{
  "num_hidden_layers": 11,
  "hidden_size": 256,
  "n_experts": 40,
  "experts_per_token": 4,
  "d_expert": 64,
  "d_shared_expert": 64,
  "hidden_act": "swiglu",
  "moe_layers": [1, 2, 3, 4, 5, 6, 7, 8, 9, 10],
  "router_score": "sigmoid",
  "normalize_top_k": true,
  "routed_scale": 2.0,
  "balance_loss": 0.00118,
  "balance_bias": true,
  "init_std_router": 0.0239,
  "lr_router": 0.00182,
  "num_attention_heads": 4,
  "num_key_value_heads": 4,
  "head_dim": 64,
  "vocab_size": 8192,
  "norm": "rmsnorm",
  "norm_place": "pre",
  "norm_eps": 1e-06,
  "positions": "learned",
  "qk_norm": false,
  "attn_scale": 0.125,
  "tie_word_embeddings": true,
  "parallel_block": false,
  "init": "uniform",
  "init_std_qkv": 0.0312,
  "init_std_o": 0.0,
  "init_std_up": 0.0312,
  "init_std_down": 0.0,
  "optimizer": "muon_variant",
  "learning_rate": 0.00991,
  "lr_mult_o": 1.5,
  "beta1": 0.93,
  "lr_head": 0.00876,
  "max_grad_norm": 2.0,
  "warmup_steps": 200,
  "schedule": "wsd",
  "decay_fraction": 0.632,
  "decay_shape": "linear",
  "final_lr_fraction": 0.05,
  "batch_tokens": 131072,
  "max_seq_len": 512,
  "doc_mask": true,
  "train_tokens": 704200000,
  "max_steps": 5373,
  "dataset": "wikipedia_en"
}
Below are experts of layer 5 (counted from 0) of a mixture-of-experts language model. Rows are named down (a neuron's output weights, with its number) and show model dimensions 128-191. Each number is 50 + 10 x the weight over its row's rms, rounded and kept within 0 to 99.
Before each expert's rows: "raises" lists some tokens whose logits its average output raises strongly, later layers aside. This comes from a sample of Wikipedia text that the model never trained on.

# expert 19
raises: "H", "R", "S", "E", "1", "J"
down0:45 57 51 51 63 49 54 56 51 57 48 53 59 39 53 55 50 57 64 59 47 32 51 50 50 55 33 44 40 39 62 46 55 43 30 51 48 47 66 54 41 45 43 77 57 47 71 58 20 57 52 53 61 51 45 70 43 55 43 46 56 51 66 52
down1:46 51 52 32 49 50 68 52 47 60 39 54 50 46 44 42 54 47 52 62 47 53 43 49 39 43 20 57 57 45 43 48 47 42 54 54 53 75 54 34 39 63 31 57 26 38 54 79 55 59 67 37 37 50 53 62 40 33 38 50 51 64 63 51
down2:54 41 50 44 61 50 33 63 59 51 59 49 81 48 37 42 59 36 62 61 50 48 54 52 59 48 52 46 41 34 43 59 72 61 31 67 45 51 51 53 49 55 44 49 65 37 67 37 51 46 62 45 49 35 58 50 45 60 57 37 54 48 55 49
down3:42 59 57 46 45 69 53 32 37 32 54 47 52 36 57 35 34 44 45 53 52 50 52 46 53 48 64 66 55 37 47 46 73 51 54 45 46 65 52 62 48 49 65 46 56 45 45 55 53 58 66 65 61 43 60 58 38 46 63 51 44 53 53 36
down4:45 42 54 62 50 55 30 44 50 59 38 55 54 55 48 55 54 55 40 43 38 50 57 32 60 44 42 45 39 50 59 53 54 50 52 66 44 35 33 41 19 56 43 53 53 56 37 50 56 46 53 65 51 57 52 21 59 35 51 45 46 64 61 57
down5:42 36 37 38 49 51 52 55 56 54 59 36 50 50 38 50 52 60 38 65 65 41 53 45 41 19 76 45 53 46 66 49 36 37 61 64 62 39 47 44 50 42 37 43 48 50 42 51 36 45 54 78 42 53 33 47 58 52 46 59 45 41 52 28
down6:67 49 55 35 51 47 48 58 43 44 43 48 46 55 53 59 54 49 62 57 17 69 38 45 31 54 37 58 50 52 44 43 39 68 42 46 40 57 50 24 28 37 36 64 64 44 51 43 27 54 48 54 50 50 38 56 54 58 61 54 44 51 48 43

# expert 32
raises: " ", "-", "s", " (", " and", ","
down0:50 55 45 47 57 41 51 45 63 50 58 62 57 41 57 58 52 37 56 67 44 53 50 52 54 61 44 68 48 57 55 70 56 42 51 53 53 63 53 35 45 36 56 54 40 53 46 58 36 54 76 64 67 57 62 32 44 46 59 46 66 50 32 48
down1:43 56 55 44 45 62 64 62 50 36 29 47 50 44 40 51 37 43 53 69 19 44 40 59 51 63 39 57 42 46 48 58 50 48 55 33 47 52 48 46 45 52 24 50 53 67 53 56 26 63 55 41 45 38 34 43 61 59 50 34 56 60 42 34
down2:59 62 43 43 59 40 62 43 37 48 50 56 60 45 62 59 41 48 52 25 54 58 34 62 47 53 41 63 45 50 56 47 35 52 55 51 56 47 39 59 50 60 51 46 44 38 32 73 56 54 46 66 35 42 46 51 48 41 47 35 75 50 44 50
down3:60 49 46 62 75 41 54 51 54 55 46 64 47 28 52 63 55 48 45 37 35 51 53 68 42 59 47 55 56 43 66 46 47 59 54 44 47 41 44 39 46 40 55 45 35 59 33 44 53 42 40 56 64 47 63 41 50 55 71 54 50 47 50 41
down4:41 42 72 36 36 57 66 53 57 63 65 54 50 54 63 44 63 42 47 47 63 42 62 39 70 48 75 55 54 50 33 52 76 62 43 54 44 45 34 51 40 62 50 53 56 45 52 39 34 44 52 61 55 36 57 69 55 61 35 49 49 66 64 51
down5:53 51 46 49 67 84 50 54 60 31 27 34 67 47 41 58 34 48 37 45 53 48 52 48 55 53 27 43 66 60 62 40 43 67 33 63 48 32 56 71 53 47 45 52 62 51 53 47 33 49 74 43 48 63 44 47 43 50 53 51 44 55 43 44
down6:47 49 53 45 49 72 53 45 40 47 38 41 47 44 50 49 43 38 38 49 52 59 49 60 55 64 72 52 42 49 44 50 55 58 56 58 40 66 29 31 71 51 70 37 55 64 48 46 52 48 56 61 38 61 65 48 47 53 41 50 64 56 54 40

# expert 4
raises: " ", ",", " and"
down0:69 35 63 55 74 24 36 62 66 42 39 56 64 69 74 51 55 39 47 48 49 45 46 64 43 40 37 45 48 37 57 49 50 53 57 42 33 49 38 57 55 55 61 45 47 62 43 57 47 46 52 42 41 37 51 50 39 49 47 52 52 50 32 52
down1:39 49 45 53 41 44 58 45 53 54 59 41 52 59 66 46 36 56 41 38 44 55 33 35 26 42 64 52 39 40 59 37 56 45 34 62 48 41 44 49 40 63 46 42 57 55 59 48 43 50 58 40 42 39 56 48 52 40 61 60 57 70 54 40
down2:40 44 65 41 42 45 53 49 67 35 45 57 45 56 57 49 65 62 34 42 56 48 56 47 49 35 49 46 53 44 61 65 45 38 40 52 59 55 59 40 69 58 61 36 36 50 65 42 48 46 37 65 48 37 45 62 60 60 48 77 47 45 40 54
down3:48 64 55 67 55 46 34 53 52 58 41 56 62 47 41 64 39 56 61 52 44 67 39 62 36 58 35 61 43 55 74 52 81 49 63 36 45 62 38 47 44 42 58 51 42 57 31 67 39 50 46 51 58 54 63 43 56 56 53 49 54 49 55 44
down4:62 63 41 67 62 38 52 49 52 62 61 52 53 36 52 35 51 46 31 52 60 54 56 56 51 73 50 62 61 59 55 60 52 21 47 37 52 54 46 38 62 34 52 45 55 65 68 37 58 48 51 48 49 37 56 47 58 50 50 57 47 44 44 56
down5:44 58 60 56 44 60 50 60 47 36 60 48 58 52 35 61 59 45 36 61 31 44 59 49 50 30 51 29 48 52 40 52 57 60 40 59 50 46 40 49 44 49 43 35 34 55 56 62 64 55 53 70 48 56 68 47 60 66 54 46 50 68 75 48
down6:33 55 40 65 53 66 52 75 65 55 54 52 68 55 35 44 49 52 22 66 45 42 46 48 55 44 40 50 45 58 54 41 46 64 48 42 29 62 55 56 56 59 60 55 54 34 39 51 47 45 47 60 52 46 61 47 61 41 62 41 58 48 34 54

# expert 33
raises: "W", "S", "Ch", "P", "with", "Bo"
down0:71 70 45 55 46 42 59 49 26 69 34 54 45 35 36 36 60 48 72 55 56 54 44 64 46 52 42 54 60 46 53 61 54 58 59 48 55 44 49 40 51 52 51 65 70 60 27 50 35 43 48 58 37 65 55 52 41 68 44 75 41 38 67 59
down1:48 60 46 47 55 51 47 56 37 56 54 55 57 31 57 36 50 49 37 49 48 36 38 51 67 66 63 40 55 53 36 35 50 35 51 53 56 51 43 46 38 57 35 76 46 72 56 38 53 47 40 27 66 49 43 49 43 46 44 51 39 46 50 61
down2:58 53 53 42 37 52 46 53 48 57 51 38 45 35 58 28 52 50 46 52 35 43 53 35 56 47 50 49 18 51 44 42 60 51 33 45 47 55 49 39 58 50 59 51 52 29 46 52 47 59 37 59 59 44 53 60 59 55 37 54 40 54 49 49
down3:53 51 49 60 54 16 54 54 49 33 33 32 33 44 52 64 60 41 54 46 50 91 48 51 54 47 55 32 43 63 47 50 35 45 67 64 56 42 61 29 44 48 58 46 44 33 52 45 56 67 33 47 25 45 53 47 52 45 45 44 58 40 49 51
down4:58 57 47 39 43 47 27 57 60 50 56 55 50 56 63 54 51 55 62 41 39 49 42 46 40 54 71 59 59 39 33 50 46 46 42 45 54 29 62 36 49 51 71 34 55 55 55 49 58 40 64 68 44 58 54 50 53 66 59 38 58 56 55 38
down5:52 50 59 44 53 51 57 56 56 36 50 59 51 37 39 52 55 35 65 52 39 47 41 68 36 52 33 54 47 52 68 36 52 52 46 58 30 56 58 47 59 29 49 50 46 74 54 65 55 52 52 42 90 54 45 57 44 45 41 56 47 51 52 33
down6:51 49 41 57 62 46 53 50 31 59 44 47 67 47 25 47 25 65 49 37 47 41 44 44 46 61 38 60 49 44 55 53 46 59 46 52 60 42 54 52 38 56 47 38 54 35 71 41 61 53 57 56 61 56 71 44 49 61 65 49 48 59 35 55

# expert 1
raises: "st", "pp", " "
down0:70 52 38 55 48 60 42 50 58 51 60 64 43 39 40 62 58 59 34 38 40 62 48 38 43 55 52 58 57 32 51 49 60 57 32 48 55 68 58 44 47 40 53 59 39 47 57 46 64 30 74 59 38 53 47 40 58 75 58 35 49 43 44 46
down1:56 41 63 38 39 66 56 51 42 45 46 50 40 51 59 52 54 50 51 48 43 34 64 60 61 32 70 61 56 24 48 68 36 40 68 62 58 55 54 47 56 31 40 36 63 62 54 38 53 65 41 52 53 59 58 31 63 57 50 50 63 54 45 64
down2:48 59 28 55 50 45 58 34 41 46 32 42 68 37 55 69 55 55 45 50 35 70 48 55 59 52 51 66 60 38 58 43 48 49 49 44 58 34 62 68 41 43 59 37 59 49 46 66 50 53 48 66 44 37 52 45 60 63 58 53 41 46 35 34
down3:59 41 46 37 69 45 49 61 51 50 56 54 34 39 67 52 49 62 62 38 56 53 29 54 46 46 60 43 50 63 56 58 60 30 51 33 45 47 46 46 41 68 56 26 57 47 45 63 46 52 39 46 56 48 21 49 49 50 57 69 59 29 47 46
down4:42 56 42 52 37 50 43 54 62 34 42 55 60 43 42 38 51 38 51 52 46 51 66 49 53 51 58 58 24 43 65 38 41 56 72 56 42 26 60 54 69 32 77 61 48 52 67 33 54 60 63 36 58 49 62 43 56 48 60 53 61 52 65 40
down5:44 62 42 42 48 65 61 58 55 43 52 46 67 46 39 62 37 62 42 57 57 56 61 37 66 45 42 60 63 50 40 39 48 43 65 49 63 64 57 45 41 61 70 59 60 64 45 40 54 55 32 67 40 59 54 52 44 54 63 51 42 45 41 42
down6:43 48 64 60 58 63 69 55 53 43 39 50 56 70 50 63 30 39 23 57 64 53 60 51 59 54 50 41 65 45 32 54 66 59 33 52 51 48 43 69 34 46 48 39 43 41 30 52 35 43 58 31 37 61 47 47 56 34 63 42 40 58 34 37

# expert 5
raises: "s", " of", "er", " and", ",", "-"
down0:59 52 34 57 51 46 50 46 54 72 38 51 46 54 22 32 60 45 44 55 40 56 22 64 28 56 52 52 52 55 47 52 58 45 62 44 48 38 56 55 45 42 48 64 60 43 67 47 60 63 38 74 53 61 53 42 53 37 65 38 53 62 44 55
down1:40 46 45 57 50 48 44 61 35 43 52 38 45 57 46 50 32 46 53 57 54 40 33 55 36 51 56 63 59 42 50 39 58 42 43 57 44 56 52 34 55 73 43 50 56 51 34 54 38 56 55 58 35 56 57 50 54 42 58 39 50 64 44 45
down2:64 51 36 47 34 67 50 53 61 39 57 63 56 42 62 39 52 52 36 60 55 41 67 52 65 52 49 50 47 61 59 54 54 41 38 39 38 40 44 47 48 45 56 52 56 72 61 24 50 44 53 36 51 48 54 62 49 55 36 48 61 74 66 45
down3:52 47 44 41 30 53 31 44 64 55 62 58 47 50 38 52 50 63 60 54 52 33 56 57 52 61 52 38 61 55 51 45 52 35 65 29 36 29 46 51 59 59 50 38 53 54 47 49 46 53 55 46 49 35 64 61 49 44 50 51 55 48 52 39
down4:49 52 60 50 69 32 59 49 39 33 37 60 52 44 42 52 59 51 68 50 47 65 51 42 35 41 46 44 43 58 73 51 55 58 67 60 48 45 37 53 40 42 46 45 63 49 64 49 60 61 53 45 45 52 41 48 47 43 64 42 35 25 44 53
down5:47 53 31 48 44 45 37 69 46 45 39 40 51 56 43 48 52 49 52 47 35 24 36 42 45 59 51 34 47 44 34 57 43 48 34 63 44 52 45 51 59 33 56 45 66 65 42 36 62 43 59 52 67 57 48 57 54 59 54 51 62 35 46 50
down6:34 56 54 58 70 40 39 57 63 37 44 58 68 46 57 19 76 35 31 41 38 53 43 54 40 55 68 46 72 49 59 44 52 72 40 40 52 53 59 47 51 65 30 24 52 45 50 54 70 56 38 48 47 35 52 54 55 60 43 46 45 40 46 47

# expert 18
raises: "conf", "Burn", "Information"
down0:41 54 48 31 46 56 34 42 54 75 49 43 50 44 37 50 34 54 55 38 53 54 47 48 50 57 63 45 41 54 49 49 47 59 50 37 66 67 35 63 53 49 43 47 56 45 62 53 62 52 55 61 50 45 60 43 44 32 57 41 38 61 35 35
down1:58 50 44 36 40 54 45 62 55 53 41 51 50 45 59 65 48 58 59 54 48 48 46 43 39 46 43 55 40 54 48 52 60 47 43 62 55 62 44 41 18 62 66 39 43 43 43 49 56 38 49 69 53 50 40 51 63 55 51 44 39 44 62 48
down2:35 59 37 43 57 51 52 49 37 65 61 50 47 59 31 54 59 55 51 45 69 57 48 70 32 47 34 50 52 43 55 47 44 38 45 59 61 54 53 60 30 38 53 60 59 58 50 74 32 44 59 44 47 49 62 49 52 36 46 39 65 36 31 65
down3:53 37 50 56 58 62 57 47 58 50 71 53 50 47 38 53 53 35 28 32 60 46 63 47 66 50 66 42 36 61 51 47 51 32 42 64 56 39 54 35 49 52 67 57 46 59 49 46 55 51 45 65 52 50 45 45 54 57 49 29 54 41 48 45
down4:52 44 48 44 43 67 49 46 51 58 52 54 61 65 60 32 61 55 52 65 47 56 47 40 47 34 41 42 36 52 43 55 33 45 56 42 55 38 59 50 30 56 45 49 37 48 32 39 82 33 74 50 48 52 60 50 54 53 46 63 41 47 34 65
down5:66 41 34 56 42 63 71 55 55 59 60 59 80 55 46 53 58 60 51 49 44 47 49 56 49 47 69 50 57 52 54 58 58 48 59 50 41 56 53 53 52 53 50 49 67 48 52 58 23 54 37 63 42 59 45 46 63 44 66 43 57 54 54 34
down6:50 61 65 52 46 63 57 39 52 41 45 52 38 49 41 44 44 42 59 54 71 45 67 55 53 45 64 42 67 50 48 52 45 49 66 29 59 46 37 54 53 63 36 55 50 51 48 40 62 31 35 42 61 51 31 70 51 54 48 67 39 35 54 36

# expert 14
raises: "m", " Goals", "th", "0", "\"", "”"
down0:55 65 41 71 56 49 58 36 43 57 32 46 51 71 35 63 33 41 39 47 53 45 46 35 62 61 51 39 44 56 59 54 55 58 43 52 69 43 55 41 44 64 61 46 58 73 50 46 55 29 39 52 58 56 40 41 34 52 55 26 49 40 45 50
down1:46 54 61 61 47 56 36 58 71 35 59 49 60 54 50 56 62 41 59 65 44 54 46 31 52 45 45 36 57 61 66 44 53 67 63 54 50 47 52 59 46 48 59 54 61 48 51 44 59 52 50 46 44 52 58 26 45 46 54 63 63 29 45 51
down2:61 53 49 46 45 49 50 48 51 59 46 33 58 59 39 73 41 56 59 62 49 37 55 56 58 54 57 38 53 68 52 46 59 48 43 44 44 53 48 56 32 68 54 57 62 49 51 51 43 54 47 43 42 39 65 71 38 54 49 50 70 27 45 33
down3:48 44 32 38 58 59 53 55 50 38 53 39 52 49 53 52 43 55 43 48 33 57 34 47 47 40 61 67 72 53 35 38 49 49 50 72 54 49 57 78 46 67 54 54 66 33 46 69 53 49 31 53 45 58 51 42 42 40 53 34 46 52 73 31
down4:45 48 46 45 46 68 65 29 47 24 53 43 65 42 37 61 37 64 34 65 41 48 63 40 52 51 50 38 66 48 41 62 55 57 49 51 56 44 41 39 50 50 54 43 36 62 40 56 45 52 45 53 50 45 58 41 43 48 31 56 55 63 65 60
down5:63 41 43 44 43 21 42 43 60 31 47 61 43 33 55 44 52 64 41 27 48 48 46 35 51 59 60 56 28 42 57 39 50 59 57 53 42 32 54 63 42 56 40 41 44 40 19 53 49 51 50 53 60 47 50 35 42 59 61 46 45 59 43 44
down6:60 57 48 58 52 70 57 52 70 63 46 70 44 65 37 47 58 24 44 49 45 53 65 49 55 38 47 36 54 48 53 41 45 52 58 47 29 52 52 33 52 51 51 39 45 58 52 47 41 60 68 29 37 41 45 55 44 40 49 49 42 48 49 50

# expert 3
raises: ",", " of", " in", " and", "s", "."
down0:36 44 50 41 60 49 65 32 62 49 63 56 41 39 51 46 42 71 61 55 41 48 53 48 51 39 41 39 58 50 58 47 43 61 39 44 45 59 37 53 38 41 48 41 56 55 42 60 52 50 63 49 49 47 38 32 27 59 41 53 46 30 58 42
down1:35 34 60 46 48 45 54 49 54 45 50 54 45 45 64 42 33 55 62 57 43 38 57 50 57 47 53 55 34 63 44 66 60 52 43 76 46 56 49 69 43 42 37 45 63 48 56 37 36 53 48 51 58 53 52 29 42 55 59 33 43 58 58 64
down2:57 44 49 41 42 31 50 49 45 40 62 68 57 47 32 56 42 56 41 52 40 47 32 36 40 68 43 54 47 64 48 53 46 64 30 49 31 29 63 55 46 50 39 44 53 46 68 68 50 53 61 51 40 43 51 55 61 51 58 68 49 53 57 66
down3:33 44 51 57 54 59 42 46 53 58 41 36 44 51 55 40 45 52 50 55 35 45 46 49 41 52 45 42 55 70 33 33 58 58 19 45 55 63 44 41 40 46 33 56 58 61 61 29 52 47 32 64 49 51 62 52 55 47 56 49 46 52 44 47
down4:44 51 48 29 56 63 47 65 49 45 59 38 59 44 51 56 55 42 53 69 53 42 44 59 39 48 27 58 43 47 44 44 58 44 74 44 39 53 42 46 50 47 54 51 47 51 19 49 24 45 67 37 52 55 45 52 44 43 61 52 36 58 57 56
down5:50 47 56 50 37 40 48 52 61 47 67 44 46 57 49 48 63 51 53 48 36 40 57 47 54 61 35 39 38 75 49 53 66 47 33 53 47 44 61 47 73 52 63 47 65 53 46 49 58 38 48 51 59 51 47 41 40 41 45 59 38 67 57 52
down6:69 62 61 48 59 44 56 46 54 28 63 46 61 49 45 49 54 60 58 51 56 50 51 44 43 58 56 38 64 34 43 29 70 40 43 55 59 53 61 49 56 35 46 41 52 53 59 33 49 52 40 55 64 45 62 57 67 35 47 44 39 55 61 52

# expert 7
raises: "s", ".", " ", ",", ";", " and"
down0:56 48 54 51 52 35 66 36 43 59 70 52 64 35 40 50 52 57 51 37 44 56 44 57 43 43 24 51 51 48 53 41 51 43 42 54 44 55 65 65 49 49 38 46 34 57 50 53 47 48 37 47 73 51 35 59 28 57 47 51 49 34 46 64
down1:58 59 46 54 57 30 57 60 48 53 48 41 68 35 43 52 52 58 52 59 52 36 37 46 43 58 44 42 31 62 46 42 47 39 46 47 53 41 54 57 62 51 57 54 47 54 50 48 41 40 57 42 54 49 56 53 54 68 71 75 67 49 52 51
down2:47 48 51 54 42 23 48 59 58 56 40 55 48 32 61 43 59 61 40 50 59 42 21 41 46 52 41 52 52 44 73 57 52 62 54 46 57 64 54 60 40 44 54 44 46 50 30 52 40 52 55 49 36 70 47 52 50 54 44 39 41 42 74 40
down3:35 64 36 49 47 55 47 65 57 56 61 49 48 63 38 57 42 46 47 54 35 51 57 71 52 45 44 62 72 40 52 62 37 57 50 41 66 55 47 35 45 59 52 24 52 44 47 44 47 57 55 58 42 55 64 62 61 41 50 36 65 56 60 37
down4:52 63 48 41 48 29 80 45 68 43 52 65 53 37 59 72 33 64 45 43 42 46 43 54 55 54 55 34 23 57 48 49 45 50 59 64 48 55 61 60 64 57 70 54 47 39 55 43 55 42 39 57 41 56 59 65 56 47 60 43 51 40 59 57
down5:52 55 48 60 53 30 37 48 65 54 40 60 55 49 62 36 50 41 52 39 49 44 65 39 61 45 59 61 51 62 59 71 50 58 47 38 46 34 60 43 46 63 49 43 55 45 72 58 63 44 46 52 53 72 29 51 37 53 69 55 55 38 40 60
down6:57 28 52 53 49 70 53 56 68 27 61 44 49 60 57 50 45 69 41 47 56 66 50 47 57 48 54 48 46 49 45 48 33 55 46 47 57 52 47 52 49 50 48 50 47 47 54 60 64 58 41 33 52 46 60 34 60 54 63 47 38 64 45 66

# expert 39
raises: "h", " ", " S", " F"
down0:54 59 38 34 48 53 50 63 48 45 54 58 30 59 63 38 63 71 42 29 50 44 59 68 39 54 50 41 56 43 50 43 65 48 46 42 68 72 53 42 43 60 65 49 51 52 40 60 49 59 35 49 56 50 53 40 60 57 45 36 52 54 46 41
down1:59 51 63 52 48 44 60 50 61 61 39 50 55 29 38 60 43 44 41 57 47 46 66 36 61 53 34 54 56 19 35 44 64 55 53 53 45 53 46 49 40 50 59 36 53 63 53 60 55 34 56 41 34 57 53 41 52 49 31 61 48 47 60 50
down2:44 57 50 57 37 74 56 44 42 54 67 45 55 67 56 40 49 62 39 66 41 65 48 48 59 57 58 69 51 56 61 55 43 60 45 48 49 65 57 57 65 53 58 42 37 39 57 54 57 75 48 63 36 42 58 61 60 48 49 48 40 56 52 50
down3:58 49 52 42 60 47 42 54 36 43 39 63 56 45 37 52 45 56 45 63 54 34 48 48 49 55 50 40 35 63 56 34 57 50 29 39 56 50 52 50 34 50 58 36 62 48 70 54 34 38 49 40 65 40 50 44 60 39 41 34 54 39 44 64
down4:43 55 42 49 36 46 47 65 56 42 51 55 38 49 45 48 53 50 64 57 44 61 46 79 58 48 53 36 53 50 51 33 39 40 42 42 54 54 56 62 50 64 57 43 34 50 38 57 48 58 55 46 36 37 44 39 61 58 37 38 54 48 61 49
down5:40 48 40 64 55 25 47 41 52 57 38 45 30 51 49 63 57 41 46 57 48 53 49 53 30 48 56 38 56 39 55 55 59 32 53 49 37 52 60 55 36 53 63 55 53 56 34 56 55 61 33 42 44 47 33 44 48 53 43 58 47 66 54 54
down6:37 50 51 61 46 43 49 22 73 51 53 59 55 45 60 48 61 35 55 41 44 55 70 36 52 54 35 45 38 49 27 48 49 55 55 56 35 35 60 50 44 47 22 49 74 58 49 65 46 45 62 24 48 24 64 51 56 61 58 53 56 40 55 40

# expert 30
raises: " Other", " These", " They", " One", " Two", " Some"
down0:42 63 46 52 61 48 57 49 50 27 45 64 60 34 57 64 48 50 57 64 50 67 34 45 58 54 45 36 42 58 54 45 36 58 66 54 39 51 46 46 57 43 59 38 55 42 49 52 45 48 58 52 56 49 62 38 56 42 44 49 58 70 47 68
down1:39 51 56 57 53 37 55 45 40 59 53 44 56 49 35 40 55 37 48 67 45 39 55 63 55 53 41 44 55 50 52 58 43 66 55 61 40 71 46 51 35 47 46 57 62 56 44 58 64 62 46 30 33 51 50 32 58 39 44 64 63 53 52 60
down2:44 42 46 70 59 52 55 58 66 49 46 42 41 39 43 56 62 37 63 53 49 43 75 55 55 45 44 42 63 37 79 65 42 68 59 54 52 52 44 39 63 64 53 58 42 50 37 50 43 43 52 31 48 55 56 49 43 51 56 61 54 55 74 58
down3:53 63 40 53 54 61 44 54 61 39 57 29 45 57 53 46 60 62 41 53 47 39 53 51 59 86 32 54 44 53 54 50 53 47 34 60 53 43 50 44 24 57 29 61 47 53 60 41 55 59 54 58 44 34 54 37 51 60 36 44 45 45 35 50
down4:42 49 36 39 54 63 45 38 71 35 41 42 55 35 55 43 57 43 58 36 52 61 65 45 51 52 59 70 40 44 60 36 71 43 49 59 48 58 28 49 46 42 50 54 53 42 51 59 40 43 55 65 62 41 39 61 48 36 48 49 59 37 55 49
down5:55 52 42 37 62 48 47 50 69 52 35 34 57 56 60 48 52 54 61 53 49 64 46 40 62 47 42 65 56 58 42 54 34 55 52 74 44 53 41 48 47 57 55 39 73 39 57 53 35 56 57 59 43 45 77 46 55 30 43 45 52 52 58 54
down6:53 55 43 52 60 53 41 49 33 65 39 52 44 59 55 52 47 37 57 46 47 43 39 53 55 68 54 36 48 53 38 63 37 58 55 55 56 56 49 55 50 50 57 49 54 59 53 66 62 69 46 54 29 51 42 58 59 55 46 39 60 60 52 62